Experts of a small language model.
Size: 11 layers, width 128, vocabulary 8192.
Training: a variant of Muon for the experts, 645M tokens, 4919 steps.
Below are experts of layer 3 (counted from 0) of a mixture-of-experts language model. Rows are named router (the router's row for the expert), up (a neuron's input weights, with its number) and show model dimensions 0-127. Each number is 128 + 24 x the weight over its row's rms, rounded and kept within 0 to 255.
After each expert's rows: "mostly gets" lists some tokens that are sent to it at least half of the time; "comes after" lists some tokens at least twice as common just before its tokens as in all text. This comes from a sample of Wikipedia text that the model never trained on. Tokens count by the router's weight.

# expert 4
router [115 137  80 113 109 130 119 134 172 108 106 144 161 176 156  96 159 159 112 121  88  80 143 130 177 105 185 134 162 103 148 135 137 141 137 115 139 157 127 139 119 108 137 127  94 112 145 112 141 115 114 122 120 130 105 111 124 135 126 128 135 107 184 159 136 103 134 156 116  82 105 111 137 143 112 124 109 143 164  94 147 169 119 122 125 109 112 158  78 150 101 125 145 138 121 139 172 144 146 141 150 107 158 161 114 122 119 104 108 126 112  97 146 117 135 167 156 155 115 129 138 147  82 192 120 112  83 123]
up2 [ 97 126 150 144  96 107 127 126 120 173 116 160 125 167 111 110 123 106 115 127 130 114 119 114 110 144 138 145  63 142 150 142 120 153 125 128 110 136 117 148  98 124 126 135  85 136 127 102 157 135 154 158 138  99 171 137 122 101 145  98 137 126 126 146 122 136 135  74  72 128 164  80 156 141  76 125 182 166 151 148 139 154 141 114 104 115 125 144 144 115 146 178  86 107 129 153 119 127 126  92 152 153 161  83 117 159 135 154 133 145 125 121 155  92 192 114 143 140  88 133 112 113 112 156 127 144 110 130]
up3 [139  84 153 143 135 166 164 134 123 133 151  98  84 130 133 124 110 122 165 122 116 149 126  98 115  93 142  66 156 122  83 133 110 127  98 127 123  81 174 167 133 151 147 184 133 125  84 108 130 122 146 104 130 133 166 141 111 148 152 130 109 164 118  73 131 137 136 176 151 140 111 119 141 128  85  91 148 142 129 105 154  96 110 143 146 133 148 112 118 130  84 144 148 167 137  99 118 120 142 130 122  79 120 109 174 130 116 126 106 111 108 131 121 124 135 109 163 169 113 117 113 114 151 141 167 141  99 105]
mostly gets: " land", " species", " water", " River", " area", " population"
comes after: " the", " a", " The", " of", " and", "al"

# expert 2
router [105 135 118 138 131 100 116 138 125 140 101 107 144 148 100 136 117 182 116 125 123 133 133 162 143 121 170 153 120 102 124 124 115 118 160 106 185 144 134  96 113 161 140 151 142 108 146 187 103 172 127 146 143 152 140  90 122 122 112 180 138 122 195 126 141 111  84 131 143 149 146 126 146 150 101 143 154 140 154 111 154 158 107 142 111  91 148 120  75 153  96 122 101 110 133  91 149 158 147 166 139  98 132  99 175 120 162  99 129 110 114 146 110 131 104 116 131 109  73 141 127 116 117 164 148 116 118 114]
up2 [ 94 117 114 137 150 117 131 109 144  98  86 132 141 141 113 129 138 139 134 136 138 142 162 148 112 139 124 161  98 104 147 114  99 112 104 113  70 112 112 125 124 139 101  59 164 121  91 140 121 132 149  69 106 140 126 144 148 146 162 116 148 162  85 148 163 167 164 148 142 138 130  99 135 100  65 130 149 144  91  82 141 159 118 140 112  95 149 160 104 163 130 124 131 171 144 103 136 109  87 144 150 113 138 139 139  91 110 124 122 146 139 154 152 114 105 103 103 160 168 124 101 111 142 108 117 122 104 124]
up3 [123 123 137 182 143  88 110 144  91 148 145 111 144 162 103  98 131 132 131 134 159 129 132  93  79 145 103 133 149 184 134 168 130 143 134  98 108  97 117 136 140 139 141  94 125  90 146 162  98 130 138 121 103 131 139 106 151 101 144 145 115 130 100 144  86 134  96 109 154 128 117 121 179 153 125 122 161 150 118 154 135 165 109 116  94  67 155 141 130  93 111 105 132 107 112 130 166 183 129 144  69 127 133 163  97 111  81 124 122 143 141 112 128 135 114 160  99 159 149 126 168 121 123 120 142 115 108 127]
mostly gets: " music", "ny", "my", " guitar", " Albums", "sch"
comes after: " (", " \"", " –", "(", "g", "C"

# expert 12
router [125 103 141 113  92 137 124 140 101 160 162  69 155 121 144 119 131 117 158 137 157 104 160 169 172 102 169 149 109 114 131 181  91 128 139 110 163 151 142 141 132  86 130 154 152  98 128 120 140 133 135 152 151 109 149 117 126 125 129 121 112 128 140 115 138 130 112 100  96 146 117 133 124 169 119 104 135 119 160 127 153 150 110 118  93 134 110 147 117 131 114 115 110 110 168 139 122 149 153 161 165 112 147  98 166 134 108 111  92 102  82 105 109  96  78 145  86 163 121 142 108 152 119 171 151 102 107  72]
up3 [147  95 121 155 111  90  86 127 136  81 157 161  71 164 124 138 101 154 146 133 120 134 141 108 146 101 128 146 107 132  97 109 120 106 124 110 150 142 140 147 109 107 158 118 126 156 159 196 119  62 111 154 126  89 130 105 121 128 133 145 135 131 105 179 168  98 121 171 111 130 125 157 110 136  84 116 178 156 161 139 137 155 114 138 112 126 113 132 132 133  94 166 107  98 112 130 163 153 158 117 143 122  97 131 178 111 140 116 127 130 145 122 160 122 149 112 128 112  94  93 139 106 131 112  98 110 121 122]
up4 [120 102 129 107 130 154 131  98  86 195 168 135 161  85 132  99 181  88 135 154 108 138 127  94 105 145 122 101 133 146 118  95 106 109 144 121  99 143 124 112 143 128 132 103 141 150 117  82 140 138 145  88 107 147 145 142 119 160 154 101 139 169 183 128 134 148 110  90 135 134 112 130 136 107 140  92 167 156 154 170 147 117 112 121 122 134 145 122 141 155 169 109 128 156 118  67 131 148 138 136 110 124 108 124 127 125 135 169 121 114 127 166 120 121  99 117 113 131  85 138 182  90 123  99 102 123 128 147]
mostly gets: "|", "  ", " |", "side", " re", "ab"
comes after: "\n", "  ", "-", ")", " 1", " 0"

# expert 6
router [134 133 195 113  97 164 144 144 141 139 134 119 134 118 104 131 182 177 140  98 133  94 136 150 152 107 155 163 137 115 128 136  92 108 135 124 163 132 115 155 136 144 150 143 119  83  96  90 115 113 139 144 161 141 153  96 133 152 133 133 105 116 144 146 163 135  96 142 136  98 121  90 123 148  76 159 137 164 147 143 113 114 115 142 106 138 134 173 143 120 105 111 142 153 101 146 150  94 133 150 153 102 158 144 151 129 121 103 132 102  91 122 153  98 114 148  82 164  92 146 108 124 113 151 124  70 127  88]
up2 [107 124  99  96 166 192 130 154 138 128 114 141 138 133 135 142 128 178 140 165 163  80 126 130 113 110 105 159 116 134 131 147 125 141 142 125 148 119 102 103 107 161 167 109 133 142 105 103 160 152 137 128 101 128 149 132 114 164 145  98 142  85  98  79 175 163 123 103 113 112 158 146 141 139 145  84 134 117 120 118 115  82 116 106 142 136 135 108 149 159 133 110 166 135 171  97 118 121 127 128 160 108 137 128 123 161 120 126 114 131 105 126 107 107 115  65 132 180  91 184 155 131 124 128 143 137  95 120]
up3 [122 124 183 117 132 141 137  79 165  83 102 118 123 153 120 121 116 143 131 117 119 184 108 158 114  97 136 156 134 130 114 135 150 159  61 114 147 153 124  76 135 110 140 127 133 133 135 126 128  92 109 171 102 114 112 107 159 151 123 144 126 101 108 118 125 145 127 153 115 161 132 119 146 107 136 166 110 127 115 113 154 135 148 138  76 127 158 125 150 116 171 146 140 146 160 144 103 123  79 146  94 149 157 152 132 147 140 130 118 116 118 138  86 165 127 151 151 150 120 116  80 145  99 124 159 204 134 133]
mostly gets: " one", " all", " part", " most", " this", " end"
comes after: " the", " known", " in", " served", " The", " United"

# expert 9
router [121 149 104 110 142 130 131 134 137 118 130 130 165 141 110 140 136 136 156  81 121 128 171 129 177 117 145 136 147  97 141 169  95 121  88 108 153 156 138 147 155 123 148 181 128 111 115 101 124 161 107 107 154 147  93 141 119 186 131  81 108 136 141  88 139 103 116 134  89 146 104 108 149 147 110 152 127 118 148 133 124 170 113 103  92 157 118 135 137 142 116 136 110 130 100 133 134 163 147 180 180 112 113 111 137 152 125 133 104 161 118 101  97 108  98  89 136 164  96 102 122 140 112 135 137  91  73  96]
up2 [109 111 134  93 168 107 143 132 168 117 128 154 156 141 123 161 116 135 149 127 135 119 152 110 106  88 112 146  99 144 173 114 121 122 103 175 151  85 138 136 157 142 153 143 100 131 114  99 130 121 141 126 127 136 143 122 178 146 109 110 152 109 139 100 107 168 106 119 132  96 124  55  88 124  90 112 135  97 133 143  76 120 151 115 114 121 117 109 125 102 109 187 130 102 158 125  78 148 115 144 175 115 133 121 121 158 168 138 153 155  95 126 182 133 127 127 142 149 138 127 139 129  77 114 112 128 148 120]
up3 [140 117 132 122 174 148  92 160 125 138 106 119 148 132 123 130 125 148  96 109 130 133 113  91 116 143  96  86 115  90 159 121 139 161 125  86 128 156  91 109 137 138  97 105 147 119 156 150 107 138 108 130 177 125 136 131 144 122 173 114 101  58 145 139 114  96 106 125 127 133 121  99 137 126 121 174 157 105 124 102 180 173 127  93 175 122  84 117 121 161 130 128 121 116  63  95 147 166 160 133 108 127 145 136 127 133 130 125 112 117 131 111 111 149 122 121 128 149 155 125 182 163 125 153 168 121 119 157]
mostly gets: "\n", " \"", "″", ".", " '", "\n\n"
comes after: ".", ")", "=", "\"", "s", " information"

# expert 1
router [ 83 108 120  84 108 117 109 172 114 175 162 125 157  99 118 173 161 155 161  85 136  92 125 155 163  78 140 139 100 123 151 181 118 117 100 115 101 144 139 109 156 161 150 115 134 106  98 140 100 131 130 142 136 126 128 141 107 126 129 148 137 141 140 130 194 122 101 121 119 120 127 117 148 148 130 137 134 122 170 118 140 107 109 131  84 133 141 146 117 144 128 104 122 146 144 132 123 123 162 173 187  99 144 102 141 150 105 130 134 156  93 107  90 106 109 103 110 131  82 108 104 149 130 159 121 102 115 100]
up3 [141 137 140 111 168 111 136 119 108 101 110 135 160 124  97 133 115 120  93 141 119  87 112 116 110 168 122 186 102 155 145 133  90  99 118 132 140 172 127 109 109 170 127 131 158 115 127 167 189 112 132 127 139 121 174 140 159 119 105 100 146 104 134 169 139 113 136 162 125 147 188 157 109 108  81 173 108 156 128 124  82 104  98 132 119 147 119  99 168 155  78 108 158 119 128 135 112 122 149 120 151 136 123 140 146 139 124 109 122  90 118 152 128 112 126 117 109 158 104 109 161 123 156 128  89 133 127 163]
up4 [113 112 126 149  94 148 139 110  80 136 109 120 159 146  97 101 114 139 104 168 138 110 129 142 144 113 139 114 111 104 128 127 149 109 131 118 143 144 136 130 115 168 109 120 150 153 109 104  97 122 153  99 152 127 131 176  86 121 131 181 131 106 165 115 118  98  90 124 131 102 107  91 128 142 188  98 154 119 161  85 145 129 146 143 148 119 140 135 138 150 156  96 137 168 122 103 138 115 134 118 160 145 103 130 162 116  83  96 167 112 117 112 163  73 147 122 155 117 136 121 141  80 108  90 114 178 132  91]
mostly gets: "-", "D", "A", "C", "N", "L"
comes after: "\n", "-", "\n\n", "|", " (", " \""

# expert 15
router [154 140 177 126 129 180 109 141 133 164 117  88 136 163 110 169 162 114 142 152 143 136 137 124 168 127 168 139 161 126 145 141  70 134  76 117 126 136 128 141 136  99 147 171 125 162 129 109 142 143  86  98 141 133 108 119 125 180  97 120  78 129 162  87 151  92  93 108 132 115 126  83 127 149 104 113 128 112 135 150 151 123  76 111 112 123 152 146 110 152  94 150 123  95 113 141 136 122 129 170 146 142 162 134 113 140 142 130 103  95 113  97 133 128 137 139 134 141 119 136 127 142 107 118 145  96  86  86]
up2 [105 144 105 148 159 138 150 126 176  88 116 162 102 115 107 149 146  96 106 116 141 154 118 120 152 138 121 134 136 108 141 151 127 137 115 128 168 144  87 115 131 124 140 126 121 152 143 132 127 173 160  72 185 118 113 129 105 128 111 131 130  86  96 171 153 143 148  92  88 151 131 100 195 132 142 158 150 134 125 144 116 129 127 149 118 115 117 155 127 172 142 119 105 131 136 132  73 138 129 111 110 109  66  98 117 157 120 157 121 155 111  88 141 150 113 141  95 125 101  98 176 157 122 125 159 113 102 129]
up3 [118 130 128 130 124 184 103 137  83 192 154  94 128  92 125 142 133 127 123 120 148 163 185 109 108  83 127 136  60 131 174  96 134 147 130  69 137 149 167 150 144 136 126 100 145 130 132 135 141 129 107 143  81 147 148 143  85 122 126  95 109 121 134  96 129 131 148 101 145 133 134 147 146 124 101  99 120 101 127 144 158 121 161 110 138 112 103 142 159 126 108 110 150 159  99 115 163 149  85 136 118 144 120 113 105 173 160 118 110 141 121 138 102  97 148 145 102 168 125 149 117 124 109 140 125  98 130 105]
mostly gets: " to", " with", " that", " on", " but", " for"
comes after: ",", " was", "s", " to", " he", "ed"

# expert 0
router [161 151 133  89 108 155 137 120 125 167 100  95 161 148 133 153 145 135 143 137 160  94 135 137 138  97 125 172 145 145 140 197  96 118 142 126 142 121 117 115 143 147 165 143 116 147  83 159 105 129 104  99 136 123 146 112 125 189 117  93 121 106 141 141 135 141  90 117 139 109 122 120 142 169 106 136 114 100 154 166 129 130 116 124 138 142 157 161 124 152  97 153 134 109 109 149 124 122 135 136 146  95 128  93 120 165 124 120 111 120  81 113 150  52 127 117  89 157 124 158 129 123  92 133 120 105  84  83]
up18 [179 200 121 112  99 126 156 159 132 117 116 137 128 140 156 157 158 125 138 144 134 157 107 160 107 146 111 148 118 135 147 118  94  70 111 109 131 105 174 110 124 124 124 129 109 141  77 104 131 137 129  80 106 148 135 120 170 131 115 158  98  61 147 130 145 118 137 162 110 126 145 163 106 133 136 197 149 124 117 136 113  94 115 108 130 118 139 134 122 146  81 101 143 104  98 160 147 135 137 148 127 131 124 139 127 129 103 124 120 110 152 117 201  87 129 106 100 131 117 124 149 114 120 158 119 104 144 128]
up19 [132 158 113  82  70 170 122 122 130 147 148  75 146  91 143 137 131  91 147 163 109 157 119 161 104 174 151  92 168 174 135 140 123 169 144 153 126 120  81 137 145 135 158 100 127 130 129 119 115 109 101 122 125 131 141  97 126 142 143 136 101 117 138 172 177 141 117 105 108 149 113 169 140 127 103 166 141 126 161 145 121 140 176 113 109 107 110 116 118 138  94  81 145 138 108  99 109 124 107  79 111  97 122 153 101  90 129 109  92 121 102 145  93 112 128 134 106 150 132 126 133 147 117 154 113 143 129 134]
mostly gets: " and", " of", " in", " or", " &", " by"
comes after: " of", ",", "s", " in", "ed", " part"